config = dict(
    activation='geglu',
    normalize_top_k=True,
    balance_bias=False,
    init_std_router=0.0292,
    vocab_size=32000,
    rope_base=10000.0,
    rope_fraction=1.0,
    optimizer='soap_variant',
    warmup_steps=200,
    schedule='wsd',
    seq_len=256,
    doc_mask=False,
    train_tokens=591300000,
    dataset='wikipedia_en',
)
Below are experts of layer 6 (counted from 0) of a mixture-of-experts language model. Rows are named router (the router's row for the expert), gate (a neuron's input weights, with its number), up (a neuron's input weights, with its number) and show model dimensions 0-191. Each number is 200 + 20 x the weight over its row's rms, rounded and kept within 0 to 999.
After each expert's rows: "gets" lists some tokens that make up at least twice as much of what it gets as of all text; "mostly gets" lists some tokens that are sent to it at least half of the time. This comes from a sample of Wikipedia text that the model never trained on. Tokens count by the router's weight.

# expert 29
router,215,199,181,192,214,189,214,189,197,198,215,215,190,183,225,155,193,213,211,204,227,162,193,188,210,206,244,221,221,169,183,199,221,196,210,171,193,193,215,226,202,204,223,215,206,218,207,224,198,175,190,234,209,194,201,191,180,206,233,185,172,207,230,196,220,177,205,199,210,196,188,200,215,188,189,206,187,241,187,214,193,190,188,231,220,189,197,150,212,245,233,186,182,223,199,240,192,214,190,175,228,188,215,202,187,214,180,192,178,216,199,179,214,226,226,217,197,199,243,181,183,196,245,222,248,200,201,224,249,233,244,163,224,194,194,203,190,238,176,206,165,196,201,216,207,212,170,223,179,200,235,208,184,204,223,199,197,215,208,202,189,227,224,166,217,213,216,206,207,192,223,191,178,221,177,226,247,199,190,184,219,198,204,180,197,193,226,183,220,190,218,180
gate0,212,228,233,217,203,228,203,190,212,192,230,171,223,205,210,187,224,211,250,191,184,159,210,191,242,223,198,213,185,227,222,178,207,194,179,200,203,191,206,176,189,207,197,210,196,193,183,208,208,221,233,210,162,230,208,226,211,202,201,202,175,179,216,210,201,211,212,191,217,194,191,172,211,169,220,190,165,205,178,185,199,220,236,187,165,183,216,205,167,185,208,177,176,206,184,199,185,195,178,193,177,216,205,201,247,204,211,206,211,219,214,211,226,195,188,228,203,201,183,190,241,201,229,159,197,183,237,202,242,175,191,208,201,182,190,204,155,238,216,209,198,223,220,175,170,191,218,195,216,163,208,228,177,187,203,181,152,198,176,205,190,227,190,202,208,199,175,232,212,203,219,225,220,205,185,234,203,219,178,211,199,157,225,197,198,194,219,195,224,207,216,245
up0,218,207,236,188,192,200,187,231,172,214,204,204,175,184,187,210,194,219,175,198,215,173,188,170,214,219,158,224,203,195,205,177,184,219,204,200,189,230,195,219,177,169,191,205,165,206,222,207,178,208,191,193,204,197,254,194,219,218,178,220,197,186,185,185,161,198,189,243,237,194,165,196,216,187,179,200,176,195,192,208,201,206,206,179,172,165,183,177,213,198,212,217,234,188,186,181,168,173,196,198,206,233,195,236,189,209,227,209,177,183,184,154,183,207,223,232,218,183,203,178,212,201,201,200,176,196,208,206,172,207,199,187,140,158,186,163,199,230,173,205,164,186,187,176,184,177,171,195,199,206,194,178,213,184,217,223,237,207,188,221,193,210,187,198,211,176,199,198,182,221,173,176,196,171,190,212,218,215,196,205,167,186,195,189,186,203,202,165,194,149,208,218
gets: " in", " at", " In", " on", " of", "In"
mostly gets: " during", " until", "In", " near", " in", " During"

# expert 27
router,214,177,161,199,199,183,214,217,211,215,194,223,198,180,173,200,228,166,201,185,235,206,216,158,185,211,182,200,212,218,179,212,185,225,210,237,214,202,216,209,204,210,189,179,213,200,212,182,178,180,223,183,216,179,231,226,170,168,184,166,246,237,213,203,220,208,202,232,206,156,200,196,203,213,227,214,217,225,182,201,208,192,173,201,202,211,219,212,191,202,195,217,238,225,179,192,229,177,193,242,203,172,186,195,175,166,205,182,204,217,218,180,211,200,199,185,237,228,178,198,179,189,163,213,193,222,197,180,220,197,216,176,220,192,212,205,198,212,197,190,225,192,199,168,199,191,227,153,189,223,235,211,204,185,155,206,165,212,182,172,231,181,187,177,194,185,200,213,217,204,183,243,214,206,198,168,190,204,209,182,195,163,194,201,191,178,232,185,229,235,201,209
gate0,166,198,167,216,198,190,200,192,202,206,183,193,198,184,235,205,214,180,175,190,214,187,224,221,235,193,215,191,231,227,183,216,233,207,211,189,190,196,223,252,192,237,183,166,170,185,197,190,200,213,197,201,167,191,203,193,227,178,210,167,196,184,186,238,203,202,171,208,192,218,216,148,215,198,215,220,184,211,226,202,208,179,177,166,189,208,226,222,226,173,175,223,198,227,166,178,195,186,200,192,216,224,158,214,182,189,181,207,185,173,210,198,189,171,203,204,174,179,198,212,222,190,172,214,194,187,221,231,238,206,153,170,215,178,241,164,207,211,177,206,216,182,217,179,233,193,206,237,185,208,201,244,193,193,203,176,187,193,180,212,161,217,204,204,189,215,221,209,211,211,225,192,206,211,176,200,195,208,202,181,202,188,233,206,184,211,181,212,239,217,208,176
up0,203,260,230,169,177,185,214,156,222,206,163,192,187,231,206,196,185,214,237,227,225,191,181,195,177,230,228,186,203,190,180,163,192,172,207,202,176,211,154,195,192,172,183,193,216,212,176,199,196,186,203,214,197,218,233,166,189,214,189,184,201,222,178,197,232,216,207,225,197,234,183,204,185,192,217,180,149,197,185,213,229,206,176,224,196,162,193,216,203,197,207,199,197,233,200,174,176,189,201,186,207,241,197,210,196,188,194,185,198,198,196,226,195,217,190,189,187,221,202,222,204,226,184,194,253,206,192,187,173,207,220,198,189,193,179,241,193,189,207,238,192,183,193,189,212,216,190,222,193,220,162,182,217,224,214,162,173,203,195,220,237,243,198,195,165,196,198,191,194,201,192,195,238,215,212,168,175,186,177,194,196,194,201,204,211,214,204,173,170,223,204,221
gets: ")", "\"", " |", ".", ",", ";"
mostly gets: "\".", ".\"", ").", "]", "\",", "\""

# expert 30
router,167,231,232,167,190,183,202,224,238,181,236,206,193,192,168,219,234,195,174,203,204,175,174,194,160,218,182,223,180,203,188,199,177,225,205,195,225,223,167,165,186,179,168,210,211,219,176,209,211,202,166,185,211,203,207,200,164,185,187,200,193,203,210,203,246,221,172,157,223,180,207,200,206,231,209,211,219,180,196,220,190,209,194,238,189,193,230,139,215,189,165,177,212,196,209,199,203,196,218,180,186,204,177,192,207,211,164,210,222,215,208,207,223,200,233,183,201,183,200,178,227,192,190,207,202,171,204,216,224,199,195,181,173,166,205,204,203,174,172,211,203,165,213,182,232,228,177,194,207,224,167,187,185,218,179,187,216,211,176,217,202,237,207,205,205,215,175,234,212,210,173,217,201,227,189,176,214,212,198,187,194,182,204,211,190,160,190,191,213,219,170,206
gate0,197,212,178,199,230,198,208,213,193,164,185,159,181,207,230,194,204,213,181,201,208,214,228,205,234,209,171,186,192,237,185,214,173,165,219,183,212,214,166,217,213,179,197,234,194,224,209,188,201,196,216,176,217,188,192,200,185,215,156,173,154,181,207,214,189,175,198,176,228,217,191,184,193,223,181,191,164,200,182,210,227,205,205,180,190,193,193,238,211,191,210,203,201,180,206,221,192,154,192,189,244,187,184,258,202,211,183,223,208,200,213,242,232,208,209,216,203,226,212,180,212,155,195,242,216,204,208,180,203,230,201,242,181,228,197,188,179,217,200,218,178,203,207,195,204,198,198,212,216,181,214,180,207,193,201,168,194,191,230,159,200,183,210,193,218,188,245,164,222,177,174,206,159,180,205,186,213,199,188,212,230,214,203,187,204,198,208,216,202,175,194,174
up0,216,225,205,171,241,221,224,174,166,213,163,224,189,214,208,232,222,197,166,210,182,198,188,190,209,205,220,222,187,164,221,197,203,199,206,201,194,196,226,166,205,204,218,185,217,193,190,186,190,217,207,207,157,217,166,199,191,203,175,200,182,202,208,198,188,200,178,195,221,217,203,212,197,193,224,207,200,142,185,212,239,218,226,195,180,213,215,236,214,228,205,208,237,238,205,195,150,238,210,189,187,165,213,224,223,206,184,181,219,204,200,206,188,228,184,220,216,169,211,208,180,185,214,171,226,211,198,196,189,195,205,201,194,200,192,204,181,194,183,219,169,224,174,225,225,206,227,185,219,216,180,204,223,211,215,155,238,148,178,202,207,228,225,218,161,214,229,166,208,174,220,182,194,219,202,222,194,189,208,173,175,184,193,206,201,227,225,203,199,191,179,204
gets: " |", ":", ";", "|", "---|---|---|---|", " /"
mostly gets: " MPC", "·", " ISBN", "|---|---|---|", " Clade", "---|---|---|---|"

# expert 10
router,170,220,223,211,247,222,205,242,231,165,212,223,199,192,209,208,247,177,193,213,208,157,196,174,175,213,238,203,198,200,171,214,173,186,201,200,202,182,228,182,199,188,193,185,204,220,229,180,217,184,223,173,199,200,212,202,191,225,217,197,199,223,209,198,236,215,222,210,212,193,181,246,201,198,214,173,222,194,201,215,157,206,175,178,209,189,233,166,197,199,193,198,225,185,192,227,197,226,202,206,197,212,220,204,193,194,181,203,215,229,219,203,224,223,211,175,235,202,190,208,220,196,219,199,210,210,183,196,247,185,226,167,189,204,193,193,208,200,182,191,246,183,228,174,180,181,213,181,216,221,244,210,231,209,218,208,188,201,197,181,236,190,195,191,179,205,204,193,179,212,163,216,209,169,209,204,161,176,226,196,184,182,209,219,241,166,200,174,180,219,188,225
gate0,189,206,203,186,221,198,193,211,199,166,206,199,167,198,174,163,218,169,205,242,204,206,216,190,169,203,214,179,216,191,178,201,206,229,173,177,157,240,202,205,196,195,162,216,224,172,250,197,211,179,189,214,231,210,213,207,200,210,192,209,222,189,227,234,211,189,231,195,226,190,173,229,171,183,208,194,211,203,209,201,204,195,177,186,174,223,204,226,206,188,199,160,221,197,209,218,170,182,195,216,166,226,201,195,184,212,193,189,193,157,195,183,196,214,207,242,165,217,208,179,217,199,181,201,216,202,224,220,229,205,211,179,218,213,234,182,206,203,195,173,152,175,218,226,159,234,209,241,234,190,161,225,226,175,200,199,189,216,191,177,206,213,204,190,200,177,199,181,205,218,211,206,233,212,170,181,221,198,210,209,203,158,209,177,183,206,209,203,199,212,234,191
up0,231,186,189,243,192,246,207,193,222,183,183,227,215,196,221,218,232,198,200,231,202,181,171,193,192,211,194,186,225,179,244,192,188,202,229,231,232,207,197,235,189,200,187,230,204,193,185,229,191,208,192,170,210,206,224,178,190,218,191,208,192,234,191,192,186,179,190,231,225,204,209,173,263,224,200,201,208,211,187,189,207,158,210,187,181,214,193,190,229,148,186,196,190,223,187,200,200,185,189,151,203,223,205,166,198,198,216,183,199,235,217,210,207,187,202,194,213,201,206,192,161,241,199,165,197,188,190,239,178,223,212,188,205,205,171,201,185,228,216,172,193,203,188,177,204,210,197,222,200,227,146,192,220,207,192,190,207,187,185,211,192,221,206,214,229,212,208,173,185,194,205,208,198,191,167,204,200,211,190,183,209,193,240,160,218,168,191,169,219,187,173,203
gets: " |", ":", ";", " –", " -", " film"
mostly gets: " |", " ISBN", " film", " 0;", " album", " wife"

# expert 19
router,175,228,173,192,178,200,199,210,232,223,188,188,203,195,224,204,195,176,196,223,194,198,223,215,212,241,217,249,248,186,193,205,189,194,206,221,209,199,204,193,219,179,217,225,213,206,182,211,222,214,210,215,183,195,213,159,212,212,193,205,206,193,197,191,202,186,196,222,240,195,212,178,221,172,170,188,192,216,195,192,201,189,226,184,169,178,201,209,224,242,175,191,203,203,167,192,183,190,185,220,232,172,196,226,175,187,173,203,178,152,203,191,235,220,204,199,198,178,194,194,209,168,196,220,175,228,226,176,275,180,197,165,214,200,212,216,179,192,187,217,185,241,210,223,222,194,164,177,168,213,202,221,188,179,212,216,170,209,203,191,232,212,201,207,199,224,239,204,182,161,182,181,184,203,213,235,202,224,214,191,228,213,185,192,220,229,221,195,188,184,205,209
gate0,201,222,170,192,223,191,198,189,189,233,224,190,222,161,220,230,223,209,212,207,213,183,202,231,212,208,176,214,229,211,203,242,204,201,216,192,198,244,178,199,200,224,191,232,187,210,169,203,212,213,178,171,225,205,242,194,178,217,186,236,222,228,188,213,200,214,200,160,154,208,168,227,220,180,184,220,188,197,209,222,189,210,213,194,173,204,188,182,213,171,212,219,228,190,195,197,216,216,208,208,239,180,217,198,163,196,174,201,168,197,183,197,208,195,228,173,191,185,174,202,192,168,197,232,206,172,227,180,198,184,177,213,194,176,192,198,207,196,176,208,163,192,215,179,208,220,180,186,207,207,182,170,238,175,213,203,191,210,179,164,195,182,200,202,224,180,221,204,231,231,216,186,233,220,194,205,184,208,193,207,210,197,210,247,180,220,210,184,210,140,205,221
up0,182,203,197,186,199,213,205,184,224,185,175,177,222,151,191,166,216,221,190,234,175,215,218,193,216,168,189,196,183,215,163,208,207,178,237,233,197,199,226,204,196,237,169,188,253,223,198,194,188,217,182,222,197,207,253,214,182,191,231,188,209,224,176,191,205,186,186,209,193,225,214,195,242,183,199,169,191,226,184,202,188,201,216,218,222,200,203,190,185,199,193,184,178,202,203,169,208,178,158,245,166,177,196,187,186,169,192,197,166,210,183,190,157,175,212,226,212,203,223,214,209,207,188,244,184,192,203,170,206,202,180,196,203,166,233,166,183,216,212,193,159,209,232,202,216,212,178,182,181,216,204,204,177,194,195,224,208,209,205,178,200,190,189,202,232,232,180,220,217,208,198,209,190,175,218,190,199,229,179,205,209,178,234,179,189,222,195,199,230,187,191,191
gets: ",", " that", " of", " on", " where", "|"
mostly gets: " where", " when", " until", " However", " because", "On"

# expert 36
router,222,226,207,192,207,184,216,163,157,207,196,191,194,177,228,234,262,199,214,135,214,173,220,184,195,200,183,199,213,202,202,195,223,187,197,213,225,171,179,235,203,222,216,212,206,182,213,195,206,171,218,222,177,183,175,207,209,179,210,208,185,188,167,190,179,222,206,189,243,199,198,182,198,206,212,210,204,194,185,192,210,214,211,176,208,233,199,204,227,202,200,218,246,162,205,183,199,150,197,200,234,183,164,214,189,182,217,177,190,207,200,197,227,223,209,190,191,206,236,187,189,208,190,205,222,190,204,174,248,201,207,197,179,225,178,225,186,162,210,165,211,171,198,203,234,188,222,198,196,175,238,199,180,215,208,179,201,194,174,194,219,167,192,211,167,230,201,177,194,219,229,204,198,198,184,202,185,184,199,216,206,175,175,185,180,215,220,231,199,225,220,214
gate0,182,174,206,158,213,197,192,214,200,170,162,167,176,207,205,198,195,213,202,185,203,227,186,223,214,178,192,206,196,170,219,207,260,137,203,194,230,186,204,192,199,208,197,192,179,199,201,219,218,197,184,174,213,193,171,205,195,186,228,205,184,169,188,171,156,191,219,187,172,190,231,214,182,191,244,202,211,195,198,237,208,205,225,205,230,193,212,196,226,185,176,218,188,214,211,224,202,178,177,186,209,196,206,194,185,197,220,229,210,204,219,195,203,196,178,163,200,226,205,209,200,222,170,191,215,196,198,211,205,203,184,206,190,174,236,220,221,169,189,212,234,196,246,204,193,217,175,194,183,217,179,225,186,197,190,213,185,181,204,203,179,195,198,161,168,194,219,207,205,204,251,179,223,202,199,170,192,210,178,178,173,196,200,235,176,163,182,236,173,199,245,181
up0,177,190,197,176,190,203,192,220,177,209,190,232,218,188,193,174,217,202,213,210,193,217,174,189,227,205,176,193,238,187,195,209,173,214,185,184,194,214,195,181,196,248,227,204,212,236,184,210,189,170,199,244,180,227,213,151,230,218,214,218,216,205,196,243,234,185,197,226,190,198,194,184,225,202,180,204,169,198,221,180,181,150,190,217,196,198,180,182,168,203,187,204,222,205,188,190,203,180,213,186,184,174,173,197,186,215,190,184,204,201,186,188,177,236,224,178,201,192,236,186,174,203,240,239,211,218,178,171,210,210,175,213,182,219,227,172,176,175,195,210,186,195,221,205,215,213,184,189,209,211,221,195,196,202,188,205,218,195,230,206,202,173,217,199,207,219,138,173,200,154,167,194,171,210,234,240,211,173,230,223,192,225,208,213,203,201,214,193,204,223,191,202
gets: ".", "==", "\n", "===", "-", ")."
mostly gets: "==", "===", " ==", ").", " ===", "."

# expert 42
router,201,192,187,188,192,191,212,171,214,198,181,222,189,186,199,214,201,169,173,205,190,205,188,230,238,228,223,221,240,204,193,203,201,270,222,207,194,186,201,208,214,152,195,229,200,218,237,199,196,222,208,189,195,202,236,213,209,211,225,214,196,194,165,186,224,194,173,212,194,185,203,178,186,213,136,183,189,200,203,185,172,161,216,165,174,194,186,184,225,177,210,217,217,203,188,224,209,224,196,207,212,211,223,225,200,181,221,185,222,210,226,213,188,212,172,191,210,180,201,194,220,187,154,176,191,176,167,216,178,188,192,184,175,230,192,223,157,231,210,206,203,209,204,175,174,186,228,185,179,201,210,201,170,194,175,215,165,199,197,183,198,208,216,184,157,204,204,199,204,218,190,132,212,177,212,195,216,214,194,204,211,206,203,193,171,228,200,209,196,173,211,196
gate0,197,191,235,157,199,196,178,174,210,195,203,172,195,208,217,210,199,198,197,176,215,174,204,211,199,171,199,204,203,227,202,185,178,201,188,201,224,221,184,191,221,209,179,171,199,215,213,219,202,211,222,179,202,190,207,222,173,198,210,165,177,227,203,190,193,206,191,186,225,178,193,202,201,197,171,210,171,171,241,209,205,227,240,176,201,193,179,211,205,219,248,237,209,191,185,190,198,171,195,188,216,162,208,179,165,204,207,200,196,219,215,206,183,266,220,216,190,163,224,199,167,181,160,223,192,207,196,192,217,192,192,239,203,184,182,196,217,215,160,181,190,216,207,170,192,226,230,184,193,267,207,210,189,195,178,219,191,203,219,224,185,195,230,216,178,189,192,176,205,170,180,204,193,194,201,181,215,207,203,221,225,207,151,187,221,217,233,217,178,210,236,185
up0,200,201,190,170,203,171,208,197,188,182,205,206,220,199,198,201,228,173,203,212,213,202,224,215,231,189,182,203,198,186,207,207,194,197,184,206,196,258,172,201,197,208,199,226,178,206,161,222,192,201,200,211,178,221,189,214,183,196,193,191,191,234,197,199,213,179,158,192,238,232,206,200,204,210,213,220,209,184,198,147,243,255,188,213,197,209,205,208,181,220,219,226,195,233,205,235,194,200,194,195,177,210,207,153,187,213,193,191,166,182,180,189,237,201,230,179,177,218,193,226,194,194,179,223,172,215,178,230,190,206,209,200,220,224,179,228,205,204,233,213,174,211,236,196,213,175,247,155,227,211,166,197,201,198,185,170,249,171,208,207,169,205,221,221,198,231,215,219,219,208,206,203,188,231,190,227,189,194,191,169,221,177,211,200,187,193,192,183,222,190,197,178
gets: " he", " which", " that", " He", " It", " it"
mostly gets: " this", " she", " who", " he", " it", " they"

# expert 11
router,190,224,198,155,159,232,218,172,202,195,234,220,184,187,189,179,207,221,212,205,211,205,203,206,149,216,222,202,214,210,230,176,182,204,181,218,166,196,199,179,222,220,181,200,224,183,197,214,212,176,191,179,164,195,182,161,209,203,175,176,195,197,207,190,196,197,171,187,225,198,203,203,224,210,211,206,178,194,189,237,215,203,204,220,184,206,200,174,191,203,179,204,234,185,205,207,177,205,240,200,229,199,202,222,176,230,209,219,174,183,224,170,195,224,194,170,201,238,226,215,244,189,213,224,212,206,190,225,186,170,188,181,198,224,223,204,188,203,170,197,206,221,243,205,174,191,224,207,189,213,172,187,223,220,216,203,168,204,221,198,187,202,174,220,172,235,222,217,182,202,254,186,214,213,212,220,226,202,205,186,200,158,188,174,195,239,180,198,215,172,176,177
gate0,241,221,205,219,205,202,203,210,188,210,191,162,174,190,157,211,198,202,186,197,240,195,206,178,241,224,208,191,184,221,181,195,233,221,199,243,197,184,186,180,190,182,213,186,192,209,185,161,222,215,205,173,209,189,238,174,192,200,178,215,221,174,187,232,197,201,195,230,213,220,206,172,213,197,183,189,236,214,186,192,183,183,179,210,183,156,209,176,242,204,217,210,213,213,204,202,225,192,213,214,221,193,198,189,232,202,169,218,189,191,203,189,208,239,195,184,211,195,165,198,218,177,217,200,202,244,225,207,219,205,175,193,225,237,180,225,162,209,195,173,240,191,184,246,200,219,226,180,213,217,172,209,174,214,196,222,201,217,155,176,158,198,216,219,207,200,185,204,182,196,200,204,194,192,202,202,202,167,214,223,171,176,195,213,196,198,175,184,155,206,177,193
up0,195,218,199,194,204,163,196,156,203,197,227,244,193,195,238,221,183,198,213,203,189,191,193,199,206,194,192,231,157,182,195,180,203,189,202,170,207,227,217,197,224,167,229,202,211,240,247,191,242,175,234,208,208,227,199,165,213,199,199,204,160,223,209,203,202,210,153,210,183,212,169,195,212,179,213,169,190,208,206,227,146,236,220,205,192,227,199,173,220,223,197,215,185,203,193,181,193,216,232,192,200,189,192,171,217,172,189,243,176,183,197,219,210,206,238,211,194,194,202,187,174,196,208,194,209,203,232,202,202,228,191,213,183,204,205,199,188,197,221,193,204,209,160,187,215,173,191,204,212,175,219,182,246,153,188,200,182,196,184,206,220,186,218,175,171,197,196,219,193,212,175,191,197,200,191,181,177,223,189,177,239,220,231,205,221,208,227,188,218,221,199,192
gets: "|", "-", " |", ":", " June", " September"
mostly gets: "|", " December", " September", " February", " January", " November"

# expert 39
router,163,160,201,196,220,167,200,208,197,159,218,178,189,222,202,190,195,233,198,181,215,191,190,177,170,209,195,169,189,192,207,191,198,181,202,198,204,187,209,231,215,213,211,163,194,189,187,177,211,199,206,199,182,207,194,199,222,202,153,212,197,230,232,225,218,189,192,171,207,233,203,224,195,221,203,203,193,193,186,230,201,219,227,200,188,185,211,245,191,199,227,198,191,159,204,221,188,219,196,198,199,177,160,185,213,196,215,186,187,231,218,200,200,220,189,206,250,238,214,208,177,243,182,233,211,225,218,244,185,189,190,226,187,236,177,202,196,155,195,196,213,197,183,184,220,197,207,205,170,173,211,219,239,217,195,227,212,166,227,221,210,205,212,218,192,225,185,199,212,216,212,239,202,195,230,255,223,191,211,193,217,179,187,172,222,202,236,181,206,217,214,207
gate0,177,195,175,188,240,187,199,171,220,200,174,228,179,161,193,163,188,213,222,181,205,221,171,196,212,204,180,187,203,227,219,220,225,226,171,193,232,190,209,203,166,184,208,183,216,168,199,210,187,203,179,198,211,201,206,217,211,204,201,204,225,223,189,231,191,165,177,196,177,215,200,215,172,263,183,204,208,182,190,210,201,155,191,211,200,250,167,194,219,181,227,206,218,187,206,167,200,176,239,174,217,208,206,191,208,215,200,217,194,207,216,211,195,179,201,199,202,227,174,185,188,216,228,201,219,211,177,176,190,201,204,202,206,214,198,193,190,155,218,233,198,171,199,204,191,203,223,204,221,215,185,145,242,176,207,206,184,189,200,203,213,198,221,212,174,188,167,163,218,208,180,158,211,193,200,212,177,236,210,243,189,181,202,250,191,205,210,207,182,203,202,202
up0,157,209,203,162,187,234,221,204,230,221,228,213,194,184,199,224,191,186,223,184,200,233,174,171,218,193,214,190,221,208,219,217,184,227,164,170,217,200,236,211,191,204,196,187,197,209,220,185,197,218,231,194,179,215,205,217,215,217,214,203,207,198,203,189,187,231,223,188,191,176,215,184,187,228,208,190,191,211,199,207,190,167,205,194,160,258,221,211,217,190,206,202,207,181,185,232,190,226,197,166,217,194,191,211,193,213,195,179,178,203,204,209,188,216,206,200,240,192,184,220,212,231,181,196,216,251,196,230,151,179,207,174,230,222,224,209,178,185,198,201,175,191,207,159,225,188,194,224,187,244,175,198,196,193,204,200,198,208,200,192,179,188,192,195,204,203,196,192,188,192,193,196,229,222,216,204,207,243,155,189,199,150,193,198,188,204,181,191,158,241,149,193
gets: "-", "s", "/", " \"", "–", " -"
mostly gets: "/", "–", "-", "—", " un", " '"

# expert 16
router,182,212,200,194,200,183,180,182,224,184,213,202,183,208,183,180,191,172,207,224,196,204,207,205,177,192,216,203,216,191,180,196,186,197,201,228,217,204,190,228,165,175,208,181,208,186,191,181,221,178,206,186,235,176,176,205,205,190,216,205,214,181,179,188,189,186,214,258,233,184,188,207,198,191,178,195,248,248,183,256,218,198,194,168,199,211,180,181,227,257,197,193,199,226,210,197,220,203,175,193,180,209,220,216,173,162,196,201,184,192,194,227,235,215,201,211,202,153,244,212,203,195,209,214,184,206,216,210,235,221,204,190,213,218,231,202,151,168,196,188,187,208,180,205,178,221,159,221,174,182,224,201,171,189,204,166,227,181,215,175,194,192,215,215,212,195,210,230,232,208,168,233,190,223,200,225,184,197,211,210,219,211,212,204,235,182,179,196,177,200,223,192
gate0,215,252,183,171,240,168,177,203,193,223,208,168,218,207,184,185,215,195,210,198,207,204,182,172,203,206,240,238,183,220,254,230,195,231,184,242,207,196,204,198,206,179,205,174,171,159,229,197,215,176,210,178,190,219,206,175,221,199,199,213,223,193,171,201,183,211,220,177,206,205,249,213,210,235,200,207,220,199,187,187,181,166,180,169,191,196,185,226,228,219,183,170,192,181,197,195,201,196,207,214,149,215,203,225,192,174,241,227,185,221,238,214,202,222,180,190,187,178,200,220,214,215,139,201,206,209,201,178,208,169,185,203,198,209,199,239,178,215,201,200,169,215,191,178,189,195,235,183,194,214,191,204,211,182,214,208,196,183,210,209,198,181,216,199,191,182,174,207,214,198,225,205,202,194,188,189,236,230,208,185,221,200,187,223,198,192,215,192,231,226,208,208
up0,230,202,171,218,193,258,206,184,188,201,209,201,202,199,175,222,175,225,199,208,220,201,204,223,196,171,189,153,192,230,199,209,189,210,184,195,177,166,246,196,209,196,209,142,202,221,203,199,201,205,180,140,174,210,211,230,204,198,221,199,173,204,219,199,213,199,192,234,211,239,184,203,232,205,164,204,186,231,229,214,210,199,200,206,215,219,206,234,204,187,183,205,205,211,211,155,177,194,215,168,226,210,216,208,165,205,183,222,199,218,208,179,180,171,196,205,212,191,177,188,195,262,222,188,208,194,235,176,208,171,208,196,184,218,211,197,210,262,221,214,216,218,231,208,179,182,192,203,190,236,227,192,200,188,215,193,247,215,190,191,201,209,218,196,203,217,219,195,178,224,227,208,196,195,202,182,187,202,185,175,208,190,230,203,177,208,195,217,225,199,209,200
gets: " as", "'", " that", "ing", " for", " when"
mostly gets: " where", " After", " However", " because", " when", " after"

# expert 44
router,208,184,215,199,210,195,181,175,209,176,196,189,210,198,239,190,196,203,177,224,218,201,226,175,197,149,222,198,213,174,210,210,197,191,213,199,203,210,207,225,220,177,188,212,149,186,195,205,202,187,204,194,210,171,221,196,194,219,185,238,194,202,187,213,225,184,236,199,209,197,195,196,197,162,231,157,210,186,188,217,203,182,180,193,200,162,225,198,167,172,190,232,178,169,208,204,203,195,208,190,159,187,241,218,207,209,199,175,249,222,204,223,214,159,210,206,221,185,201,227,193,232,144,170,202,204,213,160,162,211,197,201,176,199,227,211,148,234,223,190,186,168,190,217,164,214,192,188,223,182,197,190,215,229,183,205,204,245,169,205,168,198,192,210,210,199,220,203,209,191,204,217,196,199,191,163,184,179,185,219,209,207,188,199,230,202,188,172,197,185,202,208
gate0,188,204,170,210,159,189,186,181,220,200,198,205,194,215,200,189,162,207,168,198,215,190,200,183,190,196,206,179,211,220,198,238,207,210,175,214,167,230,205,196,162,178,204,200,170,182,196,226,193,221,224,205,181,187,175,214,221,225,233,233,217,201,190,174,185,224,215,224,192,181,177,194,223,231,198,205,185,209,146,229,217,204,173,205,171,190,218,209,230,194,167,186,181,206,194,171,176,193,232,175,217,205,236,185,210,176,200,166,195,194,179,220,204,215,195,187,198,214,214,185,195,236,204,210,175,176,185,170,209,167,210,206,226,201,227,220,158,178,219,167,160,219,214,197,227,199,229,213,189,225,191,211,207,208,166,191,218,173,204,193,198,220,181,214,215,192,251,226,194,212,214,184,195,192,178,209,214,198,192,184,176,146,221,181,186,236,213,192,229,199,199,203
up0,202,211,203,228,214,188,186,216,173,189,240,176,230,178,194,209,206,227,190,189,165,208,209,210,175,179,201,200,186,200,200,222,201,202,167,184,267,191,205,242,179,199,175,208,182,188,177,222,219,183,177,165,189,152,200,194,178,200,206,198,217,155,197,221,240,222,204,213,199,188,183,196,175,185,226,209,184,202,206,199,190,246,204,171,175,221,218,181,221,178,219,217,195,193,210,183,191,204,213,199,182,197,222,167,177,234,198,150,187,226,254,238,224,176,249,204,199,189,199,207,199,192,214,207,201,169,204,203,223,197,198,174,210,212,196,199,201,210,196,176,216,187,200,199,191,186,214,202,221,208,166,238,214,209,199,176,191,194,195,217,198,211,200,163,203,188,228,190,203,205,163,207,196,199,199,197,203,247,154,207,220,185,206,199,209,200,227,164,219,191,191,223
gets: "s", "es", "ation", "ers", "ing", " water"
mostly gets: " water", " areas", " crew", " energy", " structure", " police"